config = dict(
    hidden_act='squared_relu',
    decay_shape='linear',
    final_lr_fraction=0.0,
    dataset='wikipedia_en',
)
Below are experts of layer 2 (counted from 0) of a mixture-of-experts language model. Rows are named router (the router's row for the expert), down (a neuron's output weights, with its number) and show model dimensions 0-159. Each number is 500 + 25 x the weight over its row's rms, rounded and kept within 0 to 999. Numbers have three digits each.
After each expert's rows: "raises" lists some tokens whose logits its average output raises strongly, later layers aside. This comes from a sample of Wikipedia text that the model never trained on.

# expert 23
router:471471472528479524471528476472478470525525481469471480482473523521527472478526473526476528529478473529524472525474473523478473474520475477499469474471525520473527479527523476479528500477520526527528472474522525476526526527528521526531522471505528528473470476470528472479476483516476525517474472531527482477522476477475529527473528475533474524476524527526475475483531478504524528528498526475502525523525477474531530473483524521526481472484474475531484525472522528526507478475475462
down3:493540504505512509456474520496474535469457466483468509507493539510456483504507514519511554511492462508495531542482490497489508514472466495461521527512485515565517470522464506481550515535503525492467549494510481514485496461478527487532500498489495489463496482536545482536473499500519506444465539475486506510462495559471512490511443466528497488511503536524500511461529466512466521478470500490509499515524511497466510515475504509523486520494517467515510543473467469506499549511516505
down4:460482496482507482488525492498524503507490480503490508538515507492503513463507534483485551552484443485498522506497523476478464525519524508486473468511527525510525501540467517531478513524485499484542458506493513457498522486531494496499507511534473467540534522522456476502537471462484450517489495506504471464550487473483484499504482514492504485498514498514474458498544542469485539512481483496518513545515514512522471514500534523490436493493553505492488432499540469475528493474489551
down5:500489477493531463466502540495480478507477484472501488484569523516491496513482521503518548483502539496509502501503495517481526482505487539512440472489463480508498527536484498529465484465507467517508542444494513504528492515469484496495463515433513517509496489460530508494518530513505489532479495508503513541491525526531465569514502486527482464466506508486464512477542467492527555438473455505482472537544523489494498483501519495484515531494511547480519499483498508487477502498470533
raises: "itions", "ism", "y", "ition", "ness", "va"

# expert 1
router:470471473529479523470529475474480470526526482469472480473474523519527472479527472527477530529484475528524471524478473526477472474520474475500472477474525522472526478525524478478527498475522526524527469473524522477528524524527521526529524470513527527473472480471531471482474484517474522516474471529527479475520483475474529527474528476531475524476527527525476475484529477506524527528500524476502525524525474475528529470481524520526479470482472475530485527472523526529505476477469457
down0:469522500476525512511462517525498518494479464536530482473490481510471510494505535474486482501524511477510452529507490526462495539506532530497474514488511500539456474485467480488479523498454514518494537505500514505503496481523441520542458496487541566496535487473522543514531473518500515564501487516512505515470539508490482467504495504506492521480429419469495511519506477502508469481513463470499503493495481507489500527535518570463515514519510522488485496499517517485519492493501457
down1:489480549494502510510470490514554505486457467523486483505506486534474523523563495540524502486526525519499535550491472504486515494449495525506517543488495488427503479531503491481487493489480534503473515491510477502495465498500493565486531499489500519515464455530474513526500463534516443516478528490495481517507488511438548521527533513472541458510499482479504497513487483486495488509473514545500476489464474487518471488496503547516469505515501462496538480494492456472526533505492522
down2:509468446487502491503515519513527512527500457496548545466488475525529470508481482501482502490503490507487493503489459532514472515514478517536487472507493480491446498502535488516477520543535508482516531494546455511492511506507523440464509505521501531493502544454483529487481500492490461493487523517484524510533488494510501540539524474522465486465462500469492494509518501524491512479481503491477492481498555548561492482534521492503520493512506492553472542476481533502425503448483512
raises: "shire", "istic", " defeat", " victory", "more", "self"

# expert 25
router:469472472529480523469528476474480470526528482468473481476475524520528472476525473527478530528487475527521472525476473525478473474521474474496473475473528518474527477524523483479527498477521526526525469474525525476528527528527522528532524470505525527472468480470530472479474481517476523519475472530527483477523482474473530527472529474529474524477527526527474476484530479507526529526497522477505525524527476476529530472484524523526480472484475476532482525471522524528506476477471456
down3:528527462522562517452512506498513515506476536509536518474476517517453519512518517511452505496516494503525481496546509507453491507479507507567519498470505498491510448496489490502476483516510489513566533477492508454501497519509529496503504467489529530531538483476461508449484496470477495485488479498523474464479467517465456499523506528491505494542516509540535457492530519533529475500529488493533526483486533465478532494486444494507475480466502499512476445469485490507517512500523523
down4:511501519511470482535518524512503495451526503484497516509477504475488498483531412493459501536480499502464512516511469501481493472513469454532523496501507514543469494500464515507495521490467511463461512536496503484545504468480465495494461484445469481534489512476512522484555564493470505530524506481483543528498465484479512502525488523513507483523525522488520484468458499496516530499495526469468478509478507493487521494505578522461515522521514525511513487523513542469476510544519486
down5:502537531518556508497496524518520473492524467543497481493483458515492460511529530469489477520488498515502513488533514507492514495602511528478494528521465494484538482472495510525505494491482542513502443530446458522500490486504472480515468502523497479496472497457512506480480450543488498481519480551512496549500519463492493534543510508482501498503506496489509481508508490521527473492470535514496536499541445461466537450495489496480469498502510535490496509478521469486499485520466514
raises: ".", ",", "y", "er", "-"

# expert 12
router:470472474530477525469527475474477467524526481466474481471472522522528475479526474528479528530482476531521471525477474526476473473520472477492474476473525516474526478523523481479530495478521526526525470474525523477527526527527521527530524473509527527473472479471531472479476483519474522512474471527528481474521477477471530528472527475530478523475525527527476474482530480507525526528493525474501524525524475472529528473482524521525478472481474475533482525472522529527510479474478459
down10:537465465495505460516474504524539473493507463516490537459488511490432543502483549499514483488530521519500518497531510488543507483504485487504507502485546539481527484513503434522543449466495492447514480524530450492520497536502491537514483539455490494489500523482458483519537490525481491495527518514496553485435506517486493481534498503495461515509534480493516501517536480510485463501509479504489474496488456486505463530499495492468506497503523473520499497518484479504520530528557483
down11:456474518507531461486518449489507530504540538427507529494472461548497507470513505529491503518499460509499511536488528509508447512516508480492471530487532527524522521517507438504480472515548504503511518454508519467505464512511489456541472496519452491484469509480472514504478519513521501516532461489466463504515474543476525517506514456500507508498531474484495472510495511505479515501506530541523477534485496445504523479505480502463544487485503527535476503508527492474534523518517477
down12:505535536520551501514504489474461511504511492516526505470512447502531498479512507487539462502502473468489463486502508498534524498472541520533553479513528485504464471445532476494509494520502489468454472508469541528467502516537536430493462540496502511515529527495486518523499500482461501468538498446536500511448497542477496513497497510485528492474506498527528462510470493494477525486516531530490484503520499486502481515546503480502504529507481500476482438510522505527451489519472517
raises: "onia", "one", "ones", "so", "mb", "earing"

# expert 3
router:471471474529478524469530476474479470525527486468473483476474523521527471479524472527477527529484475530523470523476474523477473474520474474499470475471525517473525477524524477478526497477522526526525469474524524476526526527528522528529526472511527527472472480470529472476475483516476524515475471528527482475523478475472530525473528475530475524475524527527475474483528478506525526528494522475504526523525474473529530471484523521525476471483474476530481526471522526527510477476471458
down13:525527538556485457519492509470487509468474537498481480522557484535438516531502490517454485535533481502487487448507507491510533537496492500500524487510463480513486507522488514528479503543495559546511533501491516504475499499509508501532465477498514506528483514500526514484531489512521538518499477496463510482516527471465460477495479513540462531538484522451484480452495471494487474502512492478495509502542475480466510515507520496533539446481519476501535525496454475468472474504487488
down14:472512511523523491476504517523489529550495479498474473484526466526490521488480507498544503501496484500482468510497516514517500496469521499514495509499463501509516531519492509504541503489454508473491481527496513457491477488469490549479505478489486508476456455509496491540541494528465513463506497494509517486462498496508457464505515547545441558493522484451469481516506500476491488519552508488510559496545527471506453498515555468512467450513480498567495473510535537509492507482507524
down15:516514497486546484510481505489485517475454551511493523520517482512460506525468475513513499471487503528520474528493497569489510486490519462493507471501489517475462482504486516521476512542529489524499514519445475466467514504463485473485502544473469463446524506464506514512504517477477476538520475499493499507463506527545485510529490511481509571493465503556514498492556528556478531509486499478537500487535523520490504453504520495523507522500448516484487494491495458515543470488498494
raises: "s", "\n", "a", " "

# expert 24
router:470473473531478526470528475477478471526527479469474480473475523520527471476525473528477530531484473529524471524476473523476473474517475476496473475471527520474528477524525477479526494474522525526524470473525525478525525527527523529530522473510526528473471479469532472479475484515475523514475472528527482475522480476474530527473527476529476523477528526527476474483529477506524527527496523476500524523524475474529530474481523522526483472480473475531483529471522527528504478474472458
down0:513542464483532506535479475517535474535484459471521476467487482524484486501458527499507505525507489521487521452474495504522477483445485565475509495521475493542554497497489487560501467509509493469482502433481490448516489481515520494492516460530547488510504466546476469515489494498514491557518478481456504517501510487487501502516506502503513511527505478471496520512471483509514510503503503488534482467552511510458466531512483524517530508513480484527496442470504512497540544521523519
down1:474489528475520519506508473487498476501440494508481504531491486466522426523474500472501476505493531491503477504493539500506505501457535477463467466436521475485489528497490514533489476536511475483487484499499480476501482537479557548536524490552509490504521495535490506549493511490524494519479488512532543496517457519544494507524521517490539482529472475463524503517500513520571475483491500457524514522472495499510493511523430523502512534490530466506532487500477494481519486519510478
down2:514506493497521529489545532483513521533501532488513503510466528485450488505520499475461464550505504506530540504469466468510516516535490431493486494511491505499471521515485447502476553529454528500464518509528482518510506434517504503503453481486515484553465503477510500457500512520486514514510485495519491459463549461533441497470512514520531545521498511513499448504528489532510513528476490498481498480469501510455479505492462492528454526512517498499468501509509498518506529519513498
raises: "ts", "sh", "ram"

# expert 28
router:471471471529479524469529475474480470525528483468472481472473523522527473478523472526477528529484473528522469524477473523477472475520474474495474477470526521471527478525523484477527494476520524525525471473527523475528526527528521528530523476509527527473469478471532471481475482514475524513473472528526483474522478476470529528471527474527475522475523526527476474481530478502525529529497523473504525525523475474530529476485525522526481473483473474532482525470523528527506476474477461
down3:511509512527500489478548512503489519482437483529465488490510480481494506556489535473516500515497489524462500517510494486512507516480526543559447448470543525511484534486512500542539533480498470496482549524479519441463525498481473464478494533479528503493521501495518510487494464505473540515495536473510565463480536495514510471505505523474495498503479458522495525496532514565522528487480519464494485465491474477508500533498497489513510473501487471489478515528513450496512470485488500
down4:502537498512529541503496527477466517476494504463463513505509482493507466533504504538520498493518515487544520505530507495502501486503554506474475498485478447475501571462537479513497517471474452505514525540492476523477450467502451504512499485493494511497478459515525497522517541491490526484528502497542532505501497480482510485504520531515468471468476474457497521451505528492489446498528515496520482449532507537489491511458493501512545540513485503497502481525490510491536446510452547
down5:525478490504505414495493501502517510509513463528506537513491489474521537481506515490467519499480498502496536458489498510541464528467507503483506543530492532497519491465457520470485438514533581543518499494474505476480507496467498531499524519498519465515517471552511472500518509513464492459522485499469495509487507488546500476506512503474485534518456526456497540541552482565480512474514490492495497472521473480498475491516496513510494483492506498495543502502512455482544500472490508
raises: "ister", "ft", ".:", "mer", ".)"

# expert 30
router:471473474529476524470528476475479470524527482468474479467471522521527473478524473528479531529484475530525473523476472524476473474517473476493471477472525516472526478523526471479525498477522524523527472472523524475527526526526521529530523470503526527475471476471530472481477485517477524512472472528528479474522476474471529528471527476529476522475525526525476475484530476509525528527494526473504527523525474474529529471484523522525481472482476477531482526471523526527510476477475460
down0:481499473507534450474476510492474486536505485493514516483496483466486509522552531477515489530487450519466494516492467554499523466496461506493496493496494534502458538526533507454503455487482518492460532478514534513463487507462475532505479484489495513516496510515550511474551505498490519510519494513505473462501464506481478544486553488516509491496482520499498454503512476501522515527497507520496483489537469516576460469487535504563521505461541539528514496503499462483491503526508468
down1:469457493499509455511528510510510534484501553493521511488458485500542501515509513534495512502501462508458531483476555506492450559508467493490495515479502522447463514477537498500502528503489466476520475539478497467517461536525529504510543540499535485479475501538497455522532466504525494480531498450499496533469501484533554478516502498491482497561542486503498516526511464508504472499530513516530528501459508476486521486489495494481505493461514478472502466472503478520478511471459493
down2:494515476507499501518512512492485455474490477476535495536469496537506471515514504507517523510484505492529465442496496492446498508510428465490498535529488498512482457510520488522465495522521497465487476502467521528533496469498521478476505490516541505493503561511486518543512473478497499512533483470531477537513528503524498508500512470451512442500539509511536476460562517522465454481482513467515512489535526486512527550518504497494516511511516460453543488520497499494479455519526516
raises: "al", "ial", "ily"

# expert 14
router:470469473530478523472527478472479471525527483470472482472473523521528473478527475528476531529483473529523471525476474524477473476522475475497474476472528519473528478526524479479528496477522524526527473475526522479527525528529521529530524474512527529473471479471532472477474483517476524517474472531526484477521479475475528527473528473532475524476525526526475475484530478510526527529497524475501525524525475473528530472481524524528480472485473476532483528473522526526511476477480462
down3:529457534540489500489535544468523511506514538470505521546497499486505490499487471489511468488478557524510474476479512471532474524501479528471524485468510486510514500518472503503502488516519509503485505520512449517515504489485527530575486482525516458505516512478505483539539530493538519528510539548493504510516446505497527520455457498505472461514507488533482478513458486526479465486525518496462498488495464525466474441473490515482517533460473507507495466522481472484548506473495480
down4:528490525510520479520528479483522493529506507491475463526538439497486512490454464522485500513529493472532563449491522479522504500496498480526500529471493473535539506528458488502527522527491512477457443495470471473519513480487480516486522454489528522503534508523467497463469492492494486511521490507485533562490494520519521465481530490479523505532525504536533508483514514505513510483508494499485442492470459512509534532491470496506473504544490512496535504502508539459456532466518454
down5:480526499517513499497514471460482530492478490480494487513508534479502489433534459494523484520446507495538429446465517528481502525466529504456508478479481542514545490474525522505549499501515486511498495545483501521493473528486526484529532517476492524521536500460523528513492533508486474482487488527457476506518491516502462503479511515506503507541478514502505535477499472492470504495546501439537449447518530518467510494483517506485482516495532523536503490524518496459493528510504467
raises: "ist", "nd", " records", "iff", " education", "ly"

# expert 21
router:470472472529477522469529477475480469525526482468473480472473523520527472477524474528477528530482474527522470526475473524476472475518474475490473475473527519472528479524525475479528498479522523526525470474526522475527526528528523528530520473511527527474472481470530473478473483518475524518476472529527482475522476476471529527474528475530480522477527526527476474481530478505526528526492522475503526526525474474531529475481522522524478472482475475533482526472523527526510477474480461
down3:512494503486526538485523475519511500510455534483506579531515529512506478489503487484520471534519499475525489485547500514501508488525550479472481479507463493496455518481493511510501514568521496488471470524498509509491501484484497507509484513528535436452513464489479489483505487510525508480542503493516487449486502448514532504504559513480511495491467505486511518456489499498515477509505463472504466580471469493500484504560473502518490501505529470485487487496543522465521509547467481
down4:502522501516482470517464505482530518505428462505484502465493545496542496514477486496477475483518489483494531507542504484511489496538519531480451463462544439501466474487532472509471501511518505471476534569542499491533507503494494533483464529541441452472535513502456458473477519498495483489540515527504521526492511506513491493503524500537508503524517486509504529493503475527489533474485515506483524482512534491472482463474510497459547532513497522511468509523487508492525525527499475
down5:486490500534483486546497463464472445469520464521472505498491524536493514493483500483485494512519558456510503498485509522526461491460501498477509534514481489472497521466528474482470443492453514511463541497524486491499469530505455477548479488496475523528510524555502513536499541541512522520499467520447515505528506515524496529506536523472495514478476450525498480511507462519529479542492462474537540471509516470518493488481481493513532514488519537514501502491499482535477535509498471
raises: " and", "a", ":", "-", ",", "ar"

# expert 22
router:471471472528478523471528475473479469526525484470473482475474523521529472476526473528476529529484473531524472525475473522476471476520473475501471476472527516473528477525522485479526497476521524525525473474526521475527525527528522529531524470512528527473472479471531471479475481517475522516474472529525482475521477474472526527474528474529472523475525526527475473484528478515524528525496525476503525525526474475529530470481524521524481472484472475532481526472523526526509476476474460
down0:492512480514487471539464470498504487514461477497518517513512552497497526513478522528532497483510492503474523449444572450535480482495518492500478511489502484512491514488514514466478489502512509497515505456501485533470498468511488468486504523486490515526554490509462467484540495503505507438488533508493478499524486490522465484468523516531516483494471498489497502536486500466479548500550544467489494468484520502543512541530473512493470515484528498513488489498547545532477468576525515
down1:514488525494469497497485513536490495488521467515496510503487506510520516516497510516485471479512483504499496491495492465499493529459482498524520490500475507499529516506495496464510552552545516459453523501472478502504518510494528503506496499433516531471497504492507492495537515473517490527545508441498453514441500484537493501543536475526496535492533451460458505539567488512520485507487499503495510510542532473482452470515486507498523573461479492484503514503493481460442518502538474
down2:494432477510513461508475519503516508474450511518490515501520454529519516497488531553492510478483507476483451521518470520493533531495474492475499523437498509502450515521494513487505486487504491515488441525485531518497495484490525530505551497495490495488520497537496485462477500488502525509556476478505457535496519518519512480458475543509541553522475489502533492496508520517498465476483488497503529460502529515494500502543461500508503541534549450476496507463474545532477508510538501
raises: "add", "asc", "att", "osa", "ñ", "usion"

# expert 16
router:469470472528478523468528475473479470524529482469474478474474523522528471476524472526476530530482475527524470525475473524476472474516475478492469476472526519471527478525524489478525498477520525526527472472523526476529526525527523528529523474507529528471471482471531471480475482513478524514474472528526481474522479475473529528471528474528474522476526527526476474482528478501526527529496523476504526523523474476527527471483524523526482471481474475532483524472524527527506476475472455
down3:485539555472515559494528491498490490519467492483440431555426478540457517474506481493494521503483535520498540500506495501529489509495512511513522527513494521481513484542506477470480518511496496487512453524485518464457442484498475532485477538465519453521466495497495494498507485513515468516498504506474529479524525508466479466497491518520517490476500500537489470481518508489499522481520525474510470503512496524484513514476544566496550507524472515540496489514467501503488472521492493
down4:527493566507511516516546497504470444495524529507529488469479495497494472519504499487502522518482543471485493484471502531499487494512542455532494533498463532500497472525545527485468453476470477548511510473502540515511520503472549496482557514543461490488535525537459501477478473511480520507489489521512511483456518496534480501476480458483546503505521470528514506490504438524480515500506480477482490499505487489477488527514485482494474502451472481496547543505486462477517488512540517
down5:501535479506486463469527492475521511518507531533493495505474490482487489469493510486484520487554498475539502507475521472444479507500534464509534529501548503478475541511480468498503500491503494520502442554559475553473507512495568480518527545490516522458502500494495523512474509534468535487510497534538524547521493553498521494502443482472495500501488554493512527500493521493467509476493465511489507494488476492485473471473507507463490500488521513465488506509447467456497526485482505
raises: ":", "ene", "ender", "end", ","

# expert 8
router:470471472526475521470530473474478471526526482469472476476473523521530474477524473526477530528476472532522470524476474524476474476525475476493474475473527517472528476526523475478528499478521522528526471475522522475527525530525521528530523473508528526473473481470530470479477484512477522513474471532527483473521476475472530527473526473531474524475525527528475475483527478512526527528496521475501525524526476472529532473484523522525483470484474475532484524473521529524504476479478460
down0:509461484511475528485488511512468535488479517497501466477530503539485481497468514535523527496540550514523503501503490467489493487487509500519497499468495457495501467475528467501493487521489491527522409503472516479438556493506534506455517518518495485501514558529502473484476490519516498514518527512526508528546469554486479461517464562474479496530488465466542472476488482454497538522541485505503472513470511513509489475515523478489480503531512495525503521519515520492467511482509475
down1:487494486476492492563483508490506485506517475486528519487550453477498511511514500533482509495545500510506510514461541551482500517480495533507536501528530520469560550516462509491494481529467501533486484475486460519499508490471529470506482525476517475507478516516539492539481505477513435465495515440510482513504528511540502501510490521482493492523485504488514529463551515461494490483454457502485512502511490510472524498470456515466488515530469442465529492525511469498501452483521522
down2:477555507504484485505507478511452464490510498523502528539480524504448485480480485551503494520511499479537501443517538502507510521535505480529492521489455487495478521539517529554514515497459483533505486476540479497501488492460498497488549510486523529493507493451481492515472477466478488499491466457490489489486567495482513477530515456491479519512526487524492509495496453513518508503487510537523482525481521525530494523490503479450517494427481538450540545531484500509488515526505488
raises: " third", " second", "ows", "enc", "ij", " first"

# expert 18
router:470470473528481521470528476474478470526527484468471480477473524521528471476524472527476531527484475524524472525476473524474472474519473476489474476471526520471527482524525482477527498477523526525526472473525522476527528527527520526530523474507527526471470480471529473479476478516477523515475471528527482474520484476475531528472529475531472522474526527527474474483530477506523528530491523475501525524523475474529527469483522522526480471483473476532480525471524527528509476475473457
down3:540525444493507503542499508482522514456499503494507488489515551518501502524485477483505490505513534520528511502495488496480516526543500511490467518481511542525510500515458560505535515450489487508432513535486520475453508498553480515532527509525527512504465519502474531531503481492456523464522500492472507488489506517483479503473455497522489527517461456463543459517489500522480487519468535519468510497520528490469472494529479499487478495460455474485550486551499521486461474492481503
down4:500539493463451513535523495523492458455522493490500484534512536520475523496507488462429535490490485544511505494526528498564509508507483513475504523528455487537497518465518515474482483470508529469494474497478499534527485495530482523511489498499463447496532482497471487489536488504549472495487506477488509505517498511512495453497514503478458530524535502521502454488488524491486506482552548515553493458500534530529503506469485526467505490477500498470534518510498526467477480548462483
down5:549499494483473523525508521432489472464510496515503498549487498473511467484463498526529494535522527532507517557506511539509483530506567491502510468514480488512515482515480501485504488480474481470484505519525491499481490534524497509473523499515499571494541474493484474469454455507501491519479489498530544535523465458507488493540462481477547481532489514499507548449479507487512524493503451483457507498529472529512496508475509509525507507462527466487513463517458502505511473505469509
raises: " |", "isc", "ul", "ung"

# expert 19
router:469470473527477522471528478474481471525525481467472477471473522521528472477525474527476529528483476528523471525475473525477473474522475479489473477472526519473528479523526468479528498475522524527526470472526522476528524526527522528530522471505528527474471480470530472478474482521478524518475472528528480475520480477471530526474528474530475523477527527525476475482529481508525526527492523475499524524525472473529528475483523521526478470481476474532483527472521525527504476476473459
down3:491501503498563497481501517496475455510476494504475541502512433468484511430494503502514473489510452454466487518503498516513508542537516468524467544487498493489483534513504486493448473485521477455502509444533483505478550489518520502521497534477454494499534551564526498514510507505516536513475510538495510488503493523471500503513483471481502487497463527510501519518508549470506511517505543489494496527487483504491505495495489503515530506520477457465435552508525489498516522472482503
down4:501512497502505489451487489501562507475458471458467494510523525446490491475501489534467531511506470512494492499501506502505469471530486508503471506549502471517507481507478524522503490522514523479497461522496460466486491525500492511527574498446519485539449535505481507540547482522456520499463494454501513494507528484506509502535514465526526490514483485485502538466490496498523497539485506523506484561541498490504460498529562467513541544483467516517493488495499490478506491476459518
down5:519483494492485503496480535498471488500503562474514516499520490474489518505481535483531517520496458508551549472502514494519516502496465496543514496499502517521461493562503530499495528460522459519512466462534473480498507525509492502516487509488501479522479506520490510497479542477463497485459443499455504478528500527453527528504483464502485491485471487524513516523515470551487494466464507514470482542491519509489524541507535457550524459465481543500487501456476508491544465488537468
raises: "cles", "tern", "que", "lect", "adem", "ually"

# expert 0
router:472471473527477523470528477473478469525526483468475481472472521520528473475525473528479528530484474529525471527474472525477473475521473476494476476472525518473527477526525483478527502477522524526527471474525523476528526526528522526533523473502528528472469481469531472478475483516475525508474472528527479474524479475474531527473528475530473523475522526527475475483530477510524527527500522476505526524525475475527529472485524518525477472483474474531482525470522524527515476473477459
down4:526524454535469496463509538493484471468484516496514498498512485552526545450487491462518517479499502476477420490528472502520491471487505494523501489533490504535497535555546496519511499502463486505479497458516518476494488489511526477494493516456514465475507513487506493491495512518503508481530499473473496476527458515473522484485432481477455500543524494520471505466509545515521502521527544487495528495497562493526452507460477491523503540520533485500498507539491463528515496517500515
down5:494470463532472481488508492503518457542502500544528494495566488522521464485474525486453466453523509489497495529529524529487529488503482539523467521471510495479477511513493473440478495509463518440506523524489538515458536444504470535492543498508536541531487546492491513515486491495491519509503495465518496460493515514466520526492487528499509545491492530512471509511487519504508521482448491498501493539479484472519532489542503519508500540478475480469482487490512486531437505497506514
down6:515484481486504509457473518498478492553523509472455482497559463476498492480483503508498520497547506500521486484484516537489527521500460512531516517483482510518506478466520482523452480518507496537495552525455467488492531500513547529518485509520463478520510479455531435546514489481464479497520489477479515515512504527523512493502488491473480501459527493559483531551478497546492496448507482519506497501501460508499541503484498550493505495481551512486513481501470512509546475457503464
raises: " office", "hl", "irc"

# expert 9
router:473468474529477523470529475473480469527527481470474481477473523523527473480524473526478531528487476531525470527476472523475471475521473478501474476471527519471525476525524478478526496475521525525523470475524526474527525526530525530530523471512527527471471481469531469480475487513474524515471472529527483476521483474474531527472528473530477522475521524526477475482532476510524529528500522474500523523523475474529530472481526519528487474481472476531484525473525526527502477475477457
down0:455526490462504494511532502521514503492515439480505462501490492467489492491532513500495466483518484477492483496491477510517504485487499505502484477500507495468480512506497524460494489475522491491518489510481511507520546495510450515515507435494516504487470500494546539473563537473505537510532500525471483492501463556483510494503563510527508507512488488521503568518476502483476453527545494472475535569502511496495529495491503534545524430496459504494506532498479473531479466540511511
down1:434501482492501570552493489499485496530466508463471531491486510503492490493493518494510473480496502506505471504485466463506497513520505521475483506489472502514486512483476507485487478492528500520444521475504466458493519525499511520485532470497481546523514490523467467472516501471503576519517493492548511556510478507455509483479506466489469570496524506507517476459544489525491490466494528538508522495496544513534490495464498508523462515480493509462478516511516508566486534533502528
down2:500489503514526514533503504504515490516504476515530492458542488481493482499479502512535506546521441528544495485524519508508535486516477477482507488485529492433459499507518448540494515526480489529484523487512499533539481505491510475498543488462475513554544527486499517486508476500501505511513484463473538484438428516509499521545485468512512537491493490517504497485498517491520511488464488493530521481487525532462479505495521531537493517471494508513492522507504419454509481506438491
raises: "w", "man", "oral", "la", "gate"

# expert 29
router:492496492497468494486495483504475507525505475521498498522480533507494496455517496519455497495530495500526496592458466513397494490531480527531503459514486493478488470537557525455497553486525554515519457490503532494527543516512527500511518520505502526485501522492522484482473486512488513465497496515487456517540487462519525512484511474481449527491501503508443494477486489473513499518513485493456500510528476495502531516512489491521517495435512488486475499467501504502513485497489525
down4:494505498519536490439477490495519487534502464518495450506518530477498503535523486493511504516553509484475486499566486530533477484486453481523497527462515505498476475550513515484463471537545452486485491470523506505530499490471490503507536467491464501497529518461524494533532490498490482500514517454496505479488543500514497531545496544482504507485481490479517452500516489531477542486523521528508465521502512499533540526498506531472475524466484486546508456450467503481514453485499492
down5:478548468517533544496461492543508477516495495498484499469516480534510486492509474508472455508488480481499565535504466496485525508524487502469491507483522475442495504469475487525523521465554495494467513493466472516526487491488525502503531502471491468464531499554551536497483523500526488566511525499511503496529519482516474519525504492471495465490495500470489459482551490484518490440501491488544503518478510496525484465534510500494477536519466553461524477506472485482491492493523544
down6:536486486487488501501486536537505516437450518479462515470498463530563523451520485454531478483503474542497418498514480520530526501514507478543486487506539505486477478539475508490501495490501495451510497505483517472462510526489529465491513514510536473554487500519474513495542501459500520467503513518498505482498529512480516452486511495495508543476496510513510507498508477514490519467535527471518476506516481487486522535491499449468452476532537502475507523483509521537518494511525468
raises: "\n", " |", ".", " ", " (", "\""

# expert 2
router:471473474528479527472530474475478469525525483468472480471474526520527471478526475527477530529479475526523472526474472523477472476521474476492473477473527521471528479528526483479527500478521524526525473475524524477527524526527522527531524475511528530472471483471530471478476484514476525514473471530526480474523476473477528527472529477529477524477521528524478474483531477504525529529496524474504524525526475475529529471485523520526479473481475474531481525470522527526508475477472456
down9:500529499549505530492505474516479495479531468458508530497497497466518522466532494479484484494499511462550518503475517507513477505481492490475483510508449476506524505488563491534453515509503480491485516488480496523478508498520504507485494484472526521498557470501534448478490499532499492492522550513487493539507550543454487507493518522442478469515507491511504531530508546520476486496528518439458496441534521511518487531520511508502495539454456517477505453478495538478496522527511508
down10:453535509508499472467499490507532473556491478527486494499501539486489512542497510514482508508503511528503488501518534489503516530477469471527506503548446508443502479511493541516539537464523465521455475488546507506456524535490489475516493504482510483507512503523505498501477523495493528529498484409504500478478495509506506517486531484527528472469524492494487444509504513530502495513526514503464469489483457527512522519483486551467466487531496545473519479520488473510505432477520528
down11:532490511510492494483467507489501507500512491530494512491537528470480542491515500449527527514542527484543505466471530507514578491492531507527455501510560494511496524508475505552501463470505491512446510522544514533518484515515468479483484513488517536481533479471565512505496482492498447483477535491488483501483491449495492520534473488507484501517505475503495483497482469512536528514484492486519484521489435474500525474505435526485507489526513494464493513444501503466522496535514484
raises: "um", "umb", "ity", "ities", "ome", "ame"

# expert 5
router:471471474529478523473529475473478469524526482467472480472473522523526472478525473528478529528478474530524471523479473522478472474520474475503472478470527518474528480524522472478528499477519524525526470473525522474527527527527522528529524474516529527473471480470530472479476485516476522517474472529527482476519480476471529526473527475531477522477526528526475475484530477510526527529485525474505524524524475472528528473482524523527480473484474474530484526471523527527512479476477457
down4:543552539465523510481467530484501491475517543500493485484439497538495504514502510520491479538481501484492506516537472423492531461514527486497487547558506462493483497464515496484502535530552479489513505511521504524494511493498501491444526475533535487520478448496477532536455494481528498506514482491484470512474485504515495543481474486490521492489513481470528535485521424491492532502527537510504489477512505497478466512486516526516476497466513510503493539534499510491480520489451488
down5:514535554544492481457519510492473502529470538496477512497499472534475480534469496513523529471470482480481523498453483496513518516492480441525522517481541508547478504515547515539516506553488499472506482458477491486534516482534451500464466550510496508503475484483498465492472449526525524472531522495520495502517494465502477450484492495525490473447485502476494491547524492518483502459516501498483524511466501517467497499480488478541502543531504502473523503536487512477488503515514550
down6:516526507523468531530470514499503516489545485450503492485507490518487510527527555554510472533481465552475496535487440464444495475471516507535526527495470510510500466490508496511474493449471497498503515491524482498491498503503480458530502485455548509500506518493553511478523488482497477505538518497502453508500519486527504506519476495495536530482517525530488448538517520528523478497500475506461461480519480530491501531508446481451461518511504507465492505488517510456501540536499518
raises: "itation", "reet", "el", "re", "ity"